config.toml
n_experts = 40
moe_layers = [0, 1, 2, 3, 4, 5, 6, 7, 8, 9, 10]
router_score = "softmax"
normalize_top_k = false
routed_scale = 1.0
balance_loss = 0.000631
balance_bias = true
router_z_loss = 0.0001
vocab_size = 8192
norm_eps = 1e-06
optimizer = "soap_variant"
beta2 = 0.98
max_seq_len = 512
max_steps = 9153
Below are experts of layer 7 (counted from 0) of a mixture-of-experts language model. Rows are named router (the router's row for the expert) and show model dimensions 0-255. Each number is 500 + 50 x the weight over its row's rms, rounded and kept within 0 to 999. Numbers have three digits each.
After each expert's rows: "comes before" lists some tokens at least twice as common just after its tokens as in all text; "comes after" lists some tokens at least twice as common just before its tokens as in all text. This comes from a sample of Wikipedia text that the model never trained on. Tokens count by the router's weight.

# expert 4
router:581496499528559464496531519397566558360590501576510608552354548448467477549461492459389431485448395544465480460502464461597500514527529599445493482456587460493560514403550524426472607417501542491525503607497576507495559540443470536567535471421547501483561551402451539492431375456478532511578509533476566431534513471538509577469511480502504377419504574458489535473608450463546525529450461521562489491542433527540489543568476504532542526435417521517553454563499446416445534526538450545499470472540584511486493525547442482504492501378522416538466460495542448514454492517442456507500496510495517500566459522435494428516523531593431529542592457531504506544487512499451479490478508433403456553481458478537497446535483577486520448455531490461425455539516564523576444488478547
comes before: " ", "19", " —", "18", " January", " ·"
comes after: " ", ")", "19", "\"", " Born", " —"

# expert 25
router:675549547572479477448611558473543554454554543584502529568451551468444499470447528529420551439412468537456473552583528492585548464472523549525546481538542548434556489503526503386442562418586522541509489537448519478453534511494489510560558504478466517479544493471457526480419405460451482475539540436459536496618469516508544535533482455472452444414511467484470520472560415432488548416421524483496529529503409429460504522514558531527579522486446522534620490548479475442513561545510510510516522422482496500515455539546402457495516424466517432555561428530482440558362496500482493440486459500520409473493502536418477424597508492577476536520555458483506542501467496519406410488499550416464470561502458423498546452489545552490513462394555407440375455493566608518507521477564465
comes before: " ", "|", ":", " Total", " P", " A"
comes after: " |\n", "\n", ")", "%", "1", "2"

# expert 15
router:576494497521473350457527608410550519519571557578466532586487472446503464480540518512511420405401454487501512385562516465534507394432563582480491552484536490459560578493508582428415517413500459580545545562513560548481475548481475619528551492475550515543557528428457528505424416528492525527593494512497488487563383484467545497516457423575561497434461462539453494408556442500537485542476493425479449534525453523588434483539484546497513528451434499518554557503408491515470557545513520474561546553444494493495515527499453522495516477547532444505612436545564499542399494509381472424439436508552471470577485512427434506536493479564501550520541453469496521557463477541494465509528617437464471544535441459499450532590521586492588479494424490425488530591482534504558506522570575
comes before: "20", "19", "1", "2", "18", "0"
comes after: " |", "|", ",", ":", ";", " in"

# expert 36
router:540490485497475418486515545437601517435447470477544542546460526475528496475497514505430451323500485511485534348565456496621537491409536562491512522485530500482484596403540581492475533407491517558554505593501468562517497579501469587516518454425523628447468541369489546524434440418471491538479568438444563424540472437487481494490450494581545477379447494474466502433485423516533444529506473509494472540538395463569522458463497488476517536450416470498572567541494486479508540550525529478545523519518535545506483484533501522533529475481437492532525441542493453557452480471470466381486459466660400502565499503419373488590493507597411542479493515585474523546487482500458457522447550438427474530443458464449462402545488596455559447521510501498484495515516542513559483515465487
comes before: " ", " |", "0", " +", "1", " ."
comes after: "0", "1", " |", "2", "3", "4"

# expert 5
router:514483518552565425470534484407562554452522541542457499534507474493497443453548525457481526453439442509586517436559493407567524449527526508469552482457539439462516489481453512527434500474491427548562527639496560555501463605451458608545520582552461528534601459500477469506409455372454541502547640409476528427562412496507555576489476425556507427453515497488466431474591460392556543533475393457553512517554412529508428499489515470481543484444433520519539430606455457519509560523553500541530497477485452558451530500520460530492538473534446467484617437530549502518506451514472489439403470575522527479566483492427458482558487511495411532549632504477508575596558494506430511502549562469495512528462524461560421511552573477641498507522494468501488527545424509545570421461462523
comes before: "20", "19", "15", "09", "16", "08"
comes after: " ", " (", "–", "|", "20", " In"

# expert 2
router:587523574566489429468540534458469511494519556502586513468494550376494472494443580473485479466440441524531423517493489547536524505452448545509471413543546402489469588545502545505527537431501461498525496533514585551476507517565553532527458551520421523441532488526438498455501466497482579544530551520525525465574481462490569479451514403468525505388484549450491592542607393524577469475487479598597475528564502553539493476435493480498529488521455506556520521534508536484491570562592485564613564477530484506585470589510505489597546466397424433458487358498461536482397423522471493430483455466589520528546418476507471466528554559647476493504566453534457497514488518633533447510554576490479529471432550541486413500549447474500533492434526495415418534512466474513593503469519633
comes before: " a", " in", " to", " by", " an", " as"
comes after: " was", " is", " were", " it", " It", " are"

# expert 38
router:542597589423488423521620523453503559478495436524544458566452524505460476449423473443434511402509462545471486529491471510601585396489487510461486554474540491538463544543568605448388552399627474560515476646473483511513554604477389582511559519454483538566485508476521505481452493459386486527470521491485554446532537497473496506562513456477533450476478436464570504437461438431528561498519458496559522510512487540581523551502473466459496532458496596594513515552431546423496542537492506483548524469543502554472470486506499454506522475527545471534559506551536463595516428458494499425416465490633430456524464475397439471569520511491460569519447575497510570509507520488497502516536579483541435563439396428477468444561486541586547389490557511513488477520557617499580460467448504
comes before: " |", "–", "0", "1", ";", " |\n"
comes after: " |", " ", " Z", " S", " G", " T"

# expert 16
router:568611552483557424445548501502514488468517477513539465592469496479501484441567502484460507355480446510538437426575562498524516470494509554389478508472588529563480532491464593470445512471441497596511640556495510477496444570471479521500469508554521491572556537404542463480452396436524509516554600473481512470569487459610589521435489410546517521385447497508510524513563471483572481496536467425491489444557419537461438508569587573490477433371506483467532545566515535464499554479610485518495561398499442560453472562492411483463507469542484498486557514434492558562482446482480416444497454501558438498568475539449423525581507542593454538551581462498512523518518481508421401534542564437524518536497519405526474527506524516521518504529437398477439402566552528484545523546506573
comes before: " |", "0", "%", " |\n", "5", " \""
comes after: " ", ".", "\n", ":", " $", "20"